python train.py --n_layer=8 --d_model=224 --n_experts=128 --experts_per_token=3 --d_expert=64 --d_shared_expert=64 --activation="swiglu" --moe_layers=[0, 2, 4, 6] --router_score="softmax" --normalize_top_k=false --routed_scale=16.4 --balance_loss=0.00292 --balance_bias=false --init_std_router=0.024 --lr_router=0.00156 --n_head=4 --n_kv_head=1 --head_dim=64 --vocab_size=8192 --norm="rmsnorm" --norm_place="pre" --norm_eps=1e-06 --positions="rope" --rope_base=100000.0 --rope_fraction=1.0 --qk_norm=false --attn_scale=0.125 --tie_embeddings=true --parallel_block=false --init="normal" --init_std_qkv=0.0316 --init_std_o=0.00739 --init_std_up=0.0316 --init_std_down=0.00493 --optimizer="soap_variant" --lr=0.00638 --lr_mult_qkv=0.7 --lr_mult_o=0.754 --beta1=0.95 --beta2=0.98 --lr_head=0.00799 --grad_clip=1.0 --warmup_steps=200 --schedule="wsd" --decay_fraction=1.0 --decay_shape="sqrt" --final_lr_fraction=0.1 --batch_tokens=[65536, 131072, 196608] --seq_len=256 --doc_mask=true --train_tokens=572900000 --steps=4771 --dataset="wikipedia_en"
Below are experts of layer 2 (counted from 0) of a mixture-of-experts language model. Rows are named router (the router's row for the expert), gate (a neuron's input weights, with its number), up (a neuron's input weights, with its number), down (a neuron's output weights, with its number) and show model dimensions 0-223. Each number is 50 + 12 x the weight over its row's rms, rounded and kept within 0 to 99.
Before each expert's rows: a language model's description of what the expert responds to. This comes from a sample of Wikipedia text that the model never trained on.

# expert 37
What it handles: Nouns for governments, organizations and fields, such as government, company, administration, Director, research, plus place names, years and LaTeX braces.
router:71 40 51 51 45 68 61 47 39 48 53 45 58 43 45 57 50 48 42 36 45 24 63 54 62 39 45 67 37 42 44 54 61 50 38 45 68 78 41 50 38 42 50 51 56 43 61 27 60 36 21 60 40 50 53 51 51 57 39 45 44 55 26 55 56 64 59 49 43 45 58 48 40 53 50 36 43 63 32 47 41 60 36 53 43 47 59 52 55 49 51 44 39 55 70 57 48 60 58 48 41 47 66 60 31 53 42 42 56 63 49 27 77 33 62 34 46 45 42 44 37 40 69 65 22 52 72 70 43 69 48 46 31 58 78 42 53 42 81 62 73 53 51 57 35 52 49 71 37 63 40 40 67 40 66 42 64 56 48 73 49 33 50 39 58 35 45 48 31 61 47 42 48 19 32 69 58 59 41 57 74 44 59 52 36 54 53 60 52 40 60 43 50 57 63 64 71 36 58 59 22 29 24 53 60 57 46 38 66 64 61 46 37 59 40 58 43 60 52 41 45 58 44 31
gate4:60 44 63 60 68 45 64 50 58 58 27 65 64 66 55 56 55 54 54 65 42 41 23 69 57 47 24 55 42 44 43 28 52 20 49 36 42 62 61 58 46 64 45 41 58 53 43 51 57 32 64 47 53 37 55 64 58 47 65 54 47 59 53 69 69 32 62 50 42 70 67 51 27 41 37 53 31 79 64 40 65 56 40 50 52 34 53 43 51 50 51 76 51 54 54 52 30 55 55 52 65 64 49 26 68 54 44 40 29 50 58 44 55 09 55 63 66 56 58 55 40 54 57 46 53 49 41 43 58 64 56 47 47 40 38 66 69 40 56 39 53 58 36 41 55 41 63 60 40 42 51 60 40 41 28 47 53 35 46 66 44 68 74 32 47 65 53 60 50 61 47 64 42 46 55 62 31 48 59 44 60 40 33 40 56 50 54 46 58 36 41 50 52 40 61 34 59 60 64 70 47 60 49 40 37 32 76 77 33 45 39 58 45 29 62 62 52 56 57 68 51 53 61 29
up4:57 64 48 36 54 46 42 78 56 51 49 54 58 30 46 65 17 55 70 50 45 51 36 54 44 50 60 59 60 53 41 28 43 62 34 46 52 43 59 42 71 57 41 62 33 73 55 63 59 51 50 51 58 43 48 59 58 41 64 57 77 51 34 54 35 46 41 47 44 59 51 48 43 63 69 44 42 15 72 69 55 55 32 38 31 58 52 59 46 59 57 62 39 50 41 42 26 53 61 44 49 40 56 53 58 57 53 54 50 53 60 60 59 54 66 22 61 59 69 50 32 46 42 48 58 67 67 49 56 43 54 37 47 60 44 56 55 46 57 57 58 68 57 49 44 42 63 78 67 46 81 42 71 42 67 52 29 56 50 59 40 48 40 32 53 44 75 57 63 45 39 66 40 48 42 50 45 30 38 63 44 64 72 57 39 61 43 55 42 48 57 69 69 52 66 52 42 46 37 61 70 54 58 33 55 57 15 49 49 71 40 54 53 54 57 59 49 67 37 61 22 53 66 38
down4:27 50 68 45 72 52 53 86 36 24 46 54 42 54 46 48 53 47 49 44 58 40 57 51 37 57 40 42 72 44 55 41 31 55 45 51 54 41 41 41 77 52 78 54 37 46 43 66 61 50 55 62 26 45 55 57 34 76 58 43 52 56 44 40 60 50 54 63 51 19 60 40 60 41 45 50 36 46 38 61 62 48 66 53 47 55 61 48 46 38 34 51 48 52 45 76 58 34 43 40 43 57 49 40 41 39 49 66 47 59 51 43 35 74 37 62 55 15 47 44 62 45 37 65 56 72 64 54 40 56 57 44 45 63 59 58 52 47 62 32 67 53 17 59 42 75 28 51 51 59 43 71 30 37 51 45 66 50 68 48 44 40 59 42 41 62 31 56 43 71 45 62 32 58 43 60 56 60 52 48 58 33 45 38 50 40 58 65 50 53 53 33 58 37 60 27 70 36 45 48 42 43 68 47 46 45 61 36 41 23 27 33 71 47 40 45 65 54 52 49 46 44 53 52

# expert 28
What it handles: Suffix pieces ing and ed and whole past or progressive verbs, such as worked, running, scuttled, admitting, plus mid-word pieces like dungeon.
router:38 38 36 48 46 54 58 50 57 36 54 41 54 44 56 55 65 38 34 53 75 60 43 41 46 68 39 57 58 45 54 65 37 38 66 44 50 61 44 58 41 70 37 52 35 69 50 56 57 34 31 43 40 12 45 46 80 40 46 54 60 40 62 55 51 38 34 43 70 51 42 47 51 58 60 61 65 48 58 53 53 62 42 32 38 50 55 57 65 56 59 57 44 63 54 32 54 35 35 56 49 53 38 46 47 61 18 60 39 59 45 74 51 53 51 73 46 49 33 41 32 58 52 57 49 35 52 19 56 58 38 51 26 44 41 34 44 35 25 53 58 56 50 65 33 57 55 44 58 30 51 55 42 68 30 56 36 60 51 54 43 59 75 39 47 55 60 62 50 47 60 59 43 65 41 33 51 64 48 71 64 53 24 30 48 29 39 58 53 71 29 53 47 55 30 42 31 38 34 56 74 56 42 57 63 32 46 58 50 49 58 54 67 45 39 34 74 40 67 45 58 55 50 29
gate1:52 45 55 29 43 56 61 70 56 59 56 46 56 46 40 36 75 31 34 27 61 43 48 63 49 49 63 59 54 63 61 49 57 19 74 29 51 56 59 45 62 54 72 56 32 54 67 30 36 44 52 56 34 53 44 30 32 55 20 52 37 16 44 52 43 47 44 56 53 42 30 65 72 14 58 68 38 64 35 52 33 64 40 41 53 53 59 78 54 48 39 36 40 57 63 66 54 53 56 48 71 57 47 52 58 46 45 59 42 41 62 46 47 60 42 47 41 46 36 55 67 43 42 58 62 34 73 54 46 40 27 48 47 52 66 37 33 68 43 60 33 30 49 42 66 58 50 36 43 47 57 29 41 59 66 68 52 33 53 53 45 52 52 49 40 61 41 44 40 52 43 50 50 42 36 47 45 32 56 47 44 33 50 32 63 48 48 50 48 35 83 71 49 41 54 43 38 34 56 46 56 38 59 71 47 36 42 59 37 67 49 46 31 50 44 53 58 46 47 36 35 50 58 43
up1:32 52 42 47 55 59 37 44 34 39 50 60 54 46 57 52 80 49 75 54 54 51 57 45 63 35 28 56 55 46 57 61 42 46 37 73 45 65 64 48 39 55 48 51 62 67 63 32 32 70 64 48 61 45 46 37 61 41 51 49 91 59 53 43 62 63 45 74 53 64 46 54 66 58 26 37 52 50 68 22 59 62 55 63 58 60 50 20 57 44 46 47 43 52 50 46 79 48 53 63 56 42 47 34 28 14 57 57 21 56 52 50 36 47 30 40 67 65 74 38 41 38 57 43 73 32 58 49 62 38 45 48 53 48 51 51 47 38 46 48 67 60 49 57 36 39 56 45 40 51 62 56 55 31 46 66 60 43 55 59 59 48 56 30 66 44 43 53 63 64 56 62 37 51 42 42 62 45 51 32 36 49 41 35 45 46 49 59 47 57 65 32 71 35 45 60 56 35 51 52 49 59 48 14 59 64 62 25 42 38 50 34 34 54 48 46 44 49 49 36 49 50 55 52
down1:50 55 68 52 37 50 57 26 42 41 35 47 44 62 57 47 53 49 46 32 41 55 49 33 66 62 57 56 44 37 42 86 58 51 39 45 48 38 39 61 39 61 31 45 50 37 69 57 31 65 53 43 29 63 57 73 52 40 55 72 66 49 50 42 65 56 59 39 46 78 63 64 49 51 41 42 38 45 49 47 71 59 52 37 48 52 42 51 57 37 57 61 59 51 12 60 72 43 44 59 74 55 56 47 54 71 42 47 52 38 51 45 40 38 41 34 53 63 55 57 35 60 44 54 44 48 59 59 51 46 45 67 59 40 33 61 38 49 38 26 47 63 45 75 48 27 27 56 50 72 47 39 40 42 53 31 25 56 50 57 48 67 45 36 31 50 50 65 61 39 46 43 48 27 48 59 59 57 62 28 66 32 27 22 56 49 48 68 51 68 67 60 48 63 52 53 64 42 36 55 51 36 34 51 47 43 32 49 48 42 57 49 44 29 50 49 39 56 65 66 42 63 71 66

# expert 33
What it handles: Line breaks after sentences, headings and list items, and the equals signs of headings such as ==See also== and ==2013==.
router:69 81 40 53 38 62 55 51 56 42 18 50 32 63 30 60 40 32 43 41 53 51 38 76 41 60 65 53 56 29 57 38 36 54 40 54 58 54 49 48 45 48 57 63 56 52 31 67 33 52 59 60 44 59 37 44 54 62 52 59 59 41 53 58 66 57 53 72 40 57 43 70 42 61 56 53 44 39 55 33 52 42 67 51 39 48 62 60 36 35 54 43 57 48 54 53 30 49 60 59 57 45 35 52 45 51 54 63 47 51 48 50 52 55 28 60 47 40 37 65 57 46 64 56 59 39 33 39 42 42 59 56 41 44 28 69 64 49 29 63 31 61 58 43 66 58 46 47 37 55 50 38 72 52 53 71 19 52 32 39 49 67 74 43 49 29 36 46 29 40 35 65 66 63 60 55 68 54 65 44 62 45 45 46 46 53 56 14 41 65 54 53 60 25 56 60 47 62 77 51 45 65 31 41 44 35 45 41 38 58 45 62 52 17 61 59 47 73 42 57 36 57 50 39
gate4:45 41 65 59 51 58 33 56 44 53 64 56 36 62 60 43 69 40 61 68 33 37 49 66 46 49 71 51 38 58 64 55 68 56 37 58 64 43 57 47 59 54 58 76 47 68 36 51 38 39 41 58 47 54 91 40 74 64 53 59 59 65 63 61 45 25 45 47 40 30 59 71 58 46 51 43 55 71 52 59 53 51 63 41 42 56 49 31 22 49 48 44 57 81 40 54 58 34 66 39 51 71 48 54 61 72 46 46 44 57 52 29 51 55 44 59 46 35 57 61 46 55 57 50 75 62 34 59 39 51 38 55 57 33 61 57 66 53 75 72 33 53 52 46 43 72 55 31 57 55 56 46 52 52 67 22 41 56 35 45 47 40 57 56 35 54 75 41 53 39 55 56 41 54 68 36 50 55 52 63 50 48 51 27 31 41 45 50 29 56 59 54 47 48 35 62 59 45 40 61 67 51 47 54 61 43 40 46 47 50 43 47 29 66 46 40 61 40 45 48 52 87 73 43
up4:56 67 39 24 39 51 68 40 74 42 40 46 66 47 31 49 33 59 30 35 70 39 51 39 55 49 24 51 65 54 38 46 31 34 54 29 39 63 24 50 55 36 45 32 58 37 57 51 65 60 59 54 34 54 19 64 43 41 51 48 43 38 44 39 50 68 53 64 64 66 40 22 40 55 50 69 52 49 49 36 49 40 55 59 63 45 60 60 69 36 54 58 49 36 64 49 29 62 42 77 52 25 53 55 40 18 53 50 55 46 53 75 49 46 55 50 57 53 37 48 42 39 46 48 34 28 52 54 47 39 56 58 46 65 49 39 37 58 34 35 63 49 47 61 61 25 54 64 49 51 27 49 47 55 25 81 59 41 63 64 43 52 49 54 51 48 14 57 60 57 47 47 66 48 59 73 56 47 56 42 52 45 35 61 69 55 33 51 66 59 49 47 50 40 65 41 49 48 62 43 50 42 51 47 41 41 70 61 53 52 68 58 54 40 48 55 41 61 46 59 42 30 38 45
down4:54 52 55 27 69 27 61 40 45 50 74 50 35 61 62 54 54 66 64 39 40 43 53 45 52 62 50 41 31 75 28 55 41 59 54 34 62 58 51 54 45 60 27 31 26 55 37 30 55 57 50 23 67 32 61 53 53 41 49 53 54 42 43 57 32 60 46 45 44 52 57 78 45 45 35 47 56 57 71 33 59 68 67 48 55 65 63 48 45 51 44 52 74 59 60 29 47 50 31 32 31 50 64 45 48 44 64 45 38 41 53 39 40 38 47 34 62 53 64 57 46 42 36 16 49 52 57 49 51 48 65 50 55 32 70 43 46 75 60 59 74 62 60 52 33 59 58 52 66 57 64 49 43 32 41 17 62 51 55 60 56 50 27 55 52 48 48 66 55 50 65 50 46 39 50 31 40 49 43 59 44 57 44 34 65 50 64 45 34 55 58 46 41 45 53 35 85 46 51 62 76 54 38 59 71 37 53 52 32 40 54 44 53 52 55 38 57 35 46 36 58 46 57 59

# expert 57
What it handles: Nouns like war, police, battle, attack, election, plus jersey numbers, positions like GK and FW, and weights in squad tables.
router:56 33 46 51 47 61 64 42 40 47 59 62 62 42 47 51 55 43 47 43 40 46 61 47 48 36 43 63 54 36 42 59 65 54 36 50 55 81 41 38 42 46 50 61 57 41 63 35 52 46 16 63 42 51 52 57 31 53 46 47 51 46 24 72 42 57 58 49 48 51 37 50 47 58 46 31 40 59 30 59 42 57 39 50 42 55 53 52 54 51 61 40 48 55 60 47 60 46 48 55 48 37 66 62 27 62 62 41 55 63 51 38 64 27 52 35 34 43 44 45 53 38 69 63 30 53 47 67 59 73 43 41 45 67 72 35 55 41 66 71 66 47 61 58 29 53 55 69 49 44 38 54 42 32 65 39 68 58 47 63 60 39 51 40 77 43 40 43 33 62 44 24 46 20 44 66 49 55 43 68 66 42 52 49 40 65 47 62 50 46 59 30 44 55 76 61 67 41 41 64 30 27 20 46 68 74 38 29 66 60 43 35 52 42 37 49 35 55 46 53 47 63 35 28
gate0:52 44 45 51 31 47 56 52 58 49 54 54 53 46 55 23 66 26 48 41 70 40 33 59 74 63 41 54 38 35 55 58 40 55 47 49 35 56 47 47 57 39 46 85 46 59 38 62 32 58 69 57 44 30 37 45 38 38 59 33 41 51 73 64 55 27 41 40 65 54 87 58 66 45 59 47 52 54 43 45 34 48 47 44 38 47 52 50 49 47 48 53 63 32 60 42 28 48 54 59 78 55 47 43 45 70 47 83 55 41 35 47 28 31 54 47 50 48 34 53 47 59 48 48 56 44 35 38 61 37 35 59 46 52 69 35 65 53 48 45 32 25 53 45 46 42 53 41 46 54 71 43 51 39 58 25 48 43 50 47 48 51 52 72 42 64 83 44 58 68 65 43 56 46 65 53 52 43 39 61 47 48 50 30 49 41 31 37 69 47 66 56 64 38 57 36 62 22 52 41 44 76 48 66 29 46 40 52 59 52 40 57 34 45 44 33 35 64 42 55 61 50 40 53
up0:43 41 40 46 51 84 38 60 52 27 39 61 60 69 65 50 66 36 53 59 55 72 49 40 52 40 69 57 44 31 61 22 39 48 35 62 38 41 65 32 48 53 44 60 54 41 76 64 53 57 43 64 52 45 28 54 62 46 57 57 59 72 31 40 36 55 60 45 39 55 54 49 29 42 43 60 66 63 53 44 75 57 52 56 61 42 36 63 56 53 38 53 66 70 67 62 59 32 66 51 54 65 31 44 53 67 73 66 38 57 38 33 43 63 37 48 40 60 38 43 62 40 47 53 63 67 58 44 53 44 59 36 38 43 52 64 46 61 63 36 53 40 47 75 36 30 60 51 45 34 57 45 43 31 40 54 51 59 56 30 41 46 57 68 28 56 54 54 56 71 50 45 31 41 32 78 56 39 35 52 47 40 41 84 55 43 57 56 50 54 63 51 52 48 60 54 60 53 37 45 60 53 23 72 39 55 46 69 56 41 38 43 40 40 34 52 51 59 33 44 63 49 39 53
down0:51 58 31 35 36 51 38 69 46 38 52 55 41 56 78 49 46 66 50 31 45 51 52 62 75 52 59 45 70 34 42 72 64 49 33 64 54 55 54 48 62 67 47 61 49 48 61 39 57 54 37 69 46 43 56 62 41 64 33 41 58 56 66 38 40 63 43 69 48 45 79 55 69 47 70 65 41 40 29 61 40 53 56 30 53 32 40 48 65 38 46 40 44 38 48 38 35 61 50 49 70 49 56 38 47 69 52 52 57 57 58 65 54 61 60 45 53 33 48 46 48 49 40 53 40 62 36 35 53 46 26 52 49 63 45 51 61 39 85 47 24 46 64 67 56 49 57 59 66 50 66 36 31 44 60 34 67 56 44 43 50 45 47 44 49 40 19 40 62 35 44 54 45 35 45 64 33 47 44 47 43 25 49 55 37 57 24 38 33 33 58 52 55 41 50 47 38 52 41 44 61 59 49 49 24 59 53 38 52 55 28 63 61 56 11 55 65 47 29 52 50 34 45 52

# expert 34
What it handles: Single-letter pieces, mostly d, n, s, r, inside or ending names and words, such as Mudd, suddenly, Khalid, Gunn.
router:46 47 50 42 44 40 56 46 58 57 54 45 50 37 23 54 55 43 51 45 55 49 50 54 61 40 41 61 58 62 57 59 58 61 52 46 40 68 40 59 42 54 26 62 53 66 49 62 66 65 45 30 48 40 60 49 51 27 48 63 59 54 63 61 49 41 46 31 55 65 40 62 41 60 52 49 67 57 36 54 66 40 72 45 49 40 63 58 61 53 48 58 41 28 37 63 49 38 55 62 62 43 44 63 41 67 41 49 66 60 37 56 69 29 47 66 51 29 58 48 64 61 57 54 61 40 42 35 65 54 41 67 40 55 34 38 49 38 65 70 58 51 64 37 29 69 35 46 65 44 66 51 38 31 56 59 21 63 52 41 58 51 69 47 68 64 73 60 73 57 53 77 57 28 20 61 29 30 72 74 70 56 59 46 56 32 33 49 42 37 46 40 35 49 43 41 65 49 32 42 72 68 43 38 46 50 35 52 42 35 65 49 41 40 62 47 64 69 46 63 59 47 57 56
gate0:69 34 28 45 42 60 30 49 56 56 57 17 26 54 56 57 62 66 55 60 49 62 48 61 48 71 29 53 60 48 60 51 34 37 58 46 72 52 28 43 15 36 63 65 63 46 47 65 52 61 65 47 88 42 37 41 64 58 40 43 25 52 74 50 49 35 51 63 73 52 46 62 47 50 50 32 61 37 57 49 52 44 42 62 68 25 55 56 70 56 54 46 34 36 38 40 68 67 53 54 50 59 35 42 49 43 40 58 42 55 38 61 44 39 36 41 56 40 45 38 72 31 52 56 58 43 47 53 51 37 45 44 66 36 55 61 52 43 52 43 53 41 54 59 60 42 33 54 56 38 28 33 57 36 55 46 39 60 43 44 60 75 49 62 42 56 43 39 42 50 52 51 48 64 50 54 30 50 60 52 57 33 42 56 40 62 59 58 67 55 47 43 42 27 40 30 37 45 65 42 70 35 41 55 47 35 50 56 68 46 41 57 66 46 36 66 60 27 79 50 66 51 60 48
up0:54 54 41 47 53 39 45 66 58 38 43 58 61 19 53 36 53 39 35 48 37 60 48 44 47 60 62 29 38 58 31 48 51 23 50 56 49 65 33 46 57 66 68 50 60 57 65 50 47 39 57 62 38 32 59 47 57 61 52 53 55 49 59 52 38 64 80 63 56 72 58 49 53 44 75 46 62 34 76 64 51 52 24 60 62 63 59 49 46 56 64 43 56 63 35 63 56 58 28 64 43 56 72 58 45 64 56 29 51 33 71 65 74 50 44 51 56 56 65 47 42 36 48 35 48 25 69 44 59 37 40 21 34 51 58 42 62 34 55 61 46 42 40 62 55 59 51 63 44 34 53 52 51 59 51 44 46 40 36 45 46 59 36 32 62 45 51 56 34 58 38 58 50 58 39 27 57 41 65 61 43 29 31 50 66 62 28 44 37 59 36 37 39 57 63 51 44 32 44 54 40 51 57 56 62 49 43 33 54 49 22 46 65 53 30 48 55 37 64 35 44 45 51 15
down0:42 27 33 60 59 33 48 51 49 41 26 63 28 54 60 58 59 51 40 57 51 66 31 70 46 50 64 57 54 53 52 58 57 32 74 59 57 70 51 31 52 68 54 64 52 62 42 54 54 56 68 47 43 44 64 52 52 53 43 35 46 80 44 14 46 37 70 60 55 34 53 60 55 68 32 41 51 66 59 42 65 51 58 58 42 76 37 53 60 46 51 51 64 54 49 49 46 38 53 74 37 57 38 36 38 77 51 77 34 41 41 44 55 52 47 30 50 50 47 68 53 37 51 52 64 32 61 54 43 60 45 49 68 61 56 54 55 40 77 58 62 32 45 54 57 61 47 32 52 62 38 53 46 42 32 48 45 51 54 66 37 53 45 54 39 33 51 53 47 44 52 53 50 58 55 48 40 47 37 56 66 31 50 63 41 49 71 58 52 49 36 34 41 47 66 67 48 58 70 56 59 42 50 49 34 43 22 41 56 57 47 49 07 39 70 44 35 61 30 54 47 47 36 25

# expert 12
What it handles: Sentence-final periods and line ends in prose, plus stems of speech and thought verbs like report, consider, comment, declaring, discussed.
router:54 34 51 46 43 66 60 42 36 44 54 60 66 34 46 55 59 43 53 42 42 40 60 46 48 36 43 64 45 42 38 58 63 52 41 49 66 75 29 45 39 37 52 62 64 51 56 26 56 45 25 60 36 54 57 54 38 60 35 42 56 44 25 55 47 60 65 53 41 58 36 46 51 52 43 39 37 57 36 54 43 49 35 51 34 51 57 55 65 46 55 38 38 53 64 51 55 50 54 55 48 32 61 62 29 57 55 42 51 65 56 30 62 31 49 38 39 42 42 46 41 42 67 63 27 62 61 65 46 70 49 42 41 67 75 28 60 47 72 65 63 53 62 53 44 60 55 58 47 54 37 47 50 34 68 40 66 64 53 70 57 24 45 34 73 41 45 38 34 61 43 42 51 18 37 62 51 55 39 73 77 41 55 56 44 59 57 60 43 41 54 36 48 64 77 66 69 52 39 51 26 28 26 44 74 71 39 35 65 56 49 36 41 48 37 51 34 52 50 42 44 65 48 35
gate10:58 24 64 36 34 62 32 60 61 66 52 55 52 44 31 31 38 66 64 74 44 53 50 58 31 71 39 53 52 47 50 61 40 29 45 46 42 49 61 61 63 77 21 66 61 51 56 49 58 38 43 56 58 53 59 52 68 42 48 54 33 51 57 52 70 69 53 50 52 37 83 53 41 62 35 90 50 47 76 57 38 58 50 56 28 33 61 47 35 64 52 42 42 62 36 41 35 28 33 50 45 41 64 34 56 56 63 46 65 46 66 41 69 38 61 54 56 71 57 46 26 54 33 60 65 46 56 61 27 49 62 57 64 43 62 52 55 42 43 52 71 45 58 56 52 49 60 57 59 48 40 52 54 39 42 49 24 27 49 40 33 48 51 66 58 34 48 63 52 44 36 48 51 40 53 59 54 30 38 40 34 59 53 38 48 57 54 44 70 72 52 56 41 63 41 66 52 58 58 65 58 31 55 42 43 48 57 46 61 52 23 63 59 62 60 44 55 59 53 49 41 56 59 38
up10:49 53 42 49 70 54 40 51 45 49 79 37 67 47 36 50 54 49 47 59 63 27 54 35 45 45 63 41 53 61 56 61 50 52 28 52 37 60 59 37 63 51 56 38 53 30 21 57 54 46 36 39 62 65 52 46 39 74 51 36 18 49 69 28 49 60 66 52 39 48 55 57 66 56 27 64 56 42 65 67 54 26 48 32 42 60 56 58 67 73 44 46 75 51 63 51 37 30 49 33 42 61 72 67 64 45 53 50 69 67 38 42 62 53 40 64 67 71 50 32 55 32 42 48 30 67 68 58 44 78 57 30 43 49 47 47 52 40 59 73 43 32 50 45 54 48 52 53 30 56 63 39 56 60 45 57 28 53 60 50 45 45 40 53 52 48 55 67 59 59 65 19 57 53 49 37 49 54 54 50 44 42 60 52 62 40 61 49 32 51 61 57 61 56 60 37 37 38 36 40 56 50 59 56 43 40 53 60 64 66 62 44 51 65 48 80 57 49 34 39 72 51 35 51
down10:68 44 74 45 36 25 61 58 63 60 45 48 70 55 62 43 71 52 52 57 74 39 43 55 50 61 62 60 38 58 63 67 72 66 55 31 60 40 55 31 48 38 20 43 39 56 46 15 39 58 32 48 38 51 59 66 43 52 49 39 53 53 20 34 38 47 35 35 56 62 56 54 49 45 42 67 55 41 53 58 50 48 63 66 48 40 64 58 50 36 60 27 39 56 54 54 48 37 53 34 53 30 39 54 57 44 48 50 48 62 29 64 30 55 52 33 34 61 72 45 52 48 60 57 60 59 60 51 52 58 48 57 61 63 51 61 51 49 48 49 56 55 41 48 56 41 45 58 53 39 51 14 44 53 54 39 53 46 49 50 50 54 68 72 52 48 62 40 53 64 54 55 56 42 39 56 44 52 72 60 56 40 37 53 70 48 31 61 71 72 53 45 40 41 39 70 44 49 30 47 49 38 45 80 53 42 26 54 56 47 33 59 51 31 64 68 63 80 63 50 52 75 66 29

# expert 43
What it handles: Newline tokens ending table rows, list items and paragraphs, typically after a pipe or period, before |, -, or a heading.
router:71 65 47 58 34 56 52 45 60 39 46 47 35 79 61 56 42 18 43 47 39 53 49 57 50 57 69 48 57 53 52 58 41 48 39 59 54 40 55 38 39 38 41 40 70 60 34 48 51 53 65 34 44 55 44 60 64 57 52 46 60 40 42 64 44 56 55 46 32 59 43 68 35 50 33 57 38 41 44 53 64 40 73 64 50 59 56 66 40 37 42 37 41 54 49 45 33 67 56 69 64 85 40 59 63 37 67 54 35 65 44 68 47 54 57 30 45 34 34 69 54 28 57 57 67 25 53 43 42 49 38 51 41 39 42 67 50 55 30 64 52 59 66 50 63 56 41 42 34 62 72 52 55 47 52 73 40 50 28 38 56 65 72 37 61 24 54 41 29 40 42 64 63 61 71 65 46 56 57 31 54 54 57 59 49 62 43 43 63 57 59 60 42 49 56 61 46 50 66 47 41 51 32 45 50 50 43 41 51 57 45 41 52 35 89 45 42 79 39 59 29 46 60 36
gate4:60 69 71 55 31 41 52 40 71 59 68 40 49 62 46 65 49 54 60 40 57 51 45 55 67 47 36 56 44 35 55 53 53 50 49 31 46 47 55 50 71 60 39 34 62 49 64 40 35 57 48 57 55 57 61 44 43 48 42 35 43 44 35 74 39 47 33 31 52 51 38 65 58 65 53 61 58 58 59 55 54 46 40 56 56 59 54 60 35 58 45 63 30 40 57 49 55 32 59 42 53 53 50 19 49 42 63 56 93 53 49 66 40 56 23 39 34 45 25 38 60 33 41 44 48 52 54 58 44 55 54 50 49 43 56 41 53 64 50 56 56 39 52 45 66 46 45 43 53 41 72 43 39 63 40 61 56 43 41 42 47 38 51 55 26 67 29 40 42 40 86 47 32 66 77 50 56 72 47 64 62 33 56 62 45 50 33 58 42 74 61 36 31 51 42 53 43 52 41 58 40 41 55 70 61 51 48 54 37 28 91 50 36 46 70 72 61 47 39 67 44 66 39 55
up4:46 44 51 53 65 58 55 49 44 50 44 71 63 48 80 48 41 37 39 65 53 45 39 45 52 57 72 53 48 76 54 66 59 51 71 75 63 47 50 59 64 51 62 76 48 49 44 60 54 39 52 57 51 40 39 54 65 52 74 60 62 49 62 49 60 43 56 55 54 58 56 50 47 60 38 39 52 44 40 44 63 38 38 55 54 29 37 27 60 39 62 45 71 57 49 63 65 68 42 61 48 47 55 75 28 66 48 26 35 56 54 36 66 57 67 60 41 54 66 64 64 66 41 60 71 56 34 55 72 69 56 41 38 44 44 66 36 57 49 41 52 66 26 42 31 38 63 34 44 49 32 43 43 43 58 44 61 68 50 65 66 74 32 45 56 41 61 59 63 36 48 43 55 55 27 54 61 44 34 49 45 61 43 42 45 56 73 70 47 32 36 52 68 54 41 40 56 43 54 64 63 44 51 31 44 64 49 26 57 64 26 44 46 60 31 45 47 69 61 67 46 42 67 38
down4:49 34 42 56 62 55 58 39 49 50 33 52 40 48 63 26 43 56 32 40 61 66 31 34 56 50 29 41 54 54 46 42 45 48 64 49 78 31 79 51 63 47 44 63 52 51 60 30 32 58 48 54 56 32 61 55 51 44 31 48 48 41 44 48 35 65 35 42 50 34 44 79 50 46 72 61 49 48 59 40 50 55 60 64 38 62 75 52 64 55 29 45 67 32 35 56 40 65 54 38 51 55 60 48 60 40 43 70 37 33 47 71 44 32 84 53 40 43 48 41 41 46 64 28 68 42 62 52 42 51 53 40 79 47 66 50 55 49 46 28 33 41 55 30 35 64 58 46 49 57 61 44 58 63 47 38 41 52 54 64 52 68 59 54 19 61 51 61 54 55 58 44 51 55 67 43 52 65 22 46 33 51 55 47 35 45 56 39 46 53 53 46 51 28 49 50 36 49 77 36 77 64 43 71 48 72 52 48 38 40 48 38 41 60 49 47 45 52 42 40 45 36 40 74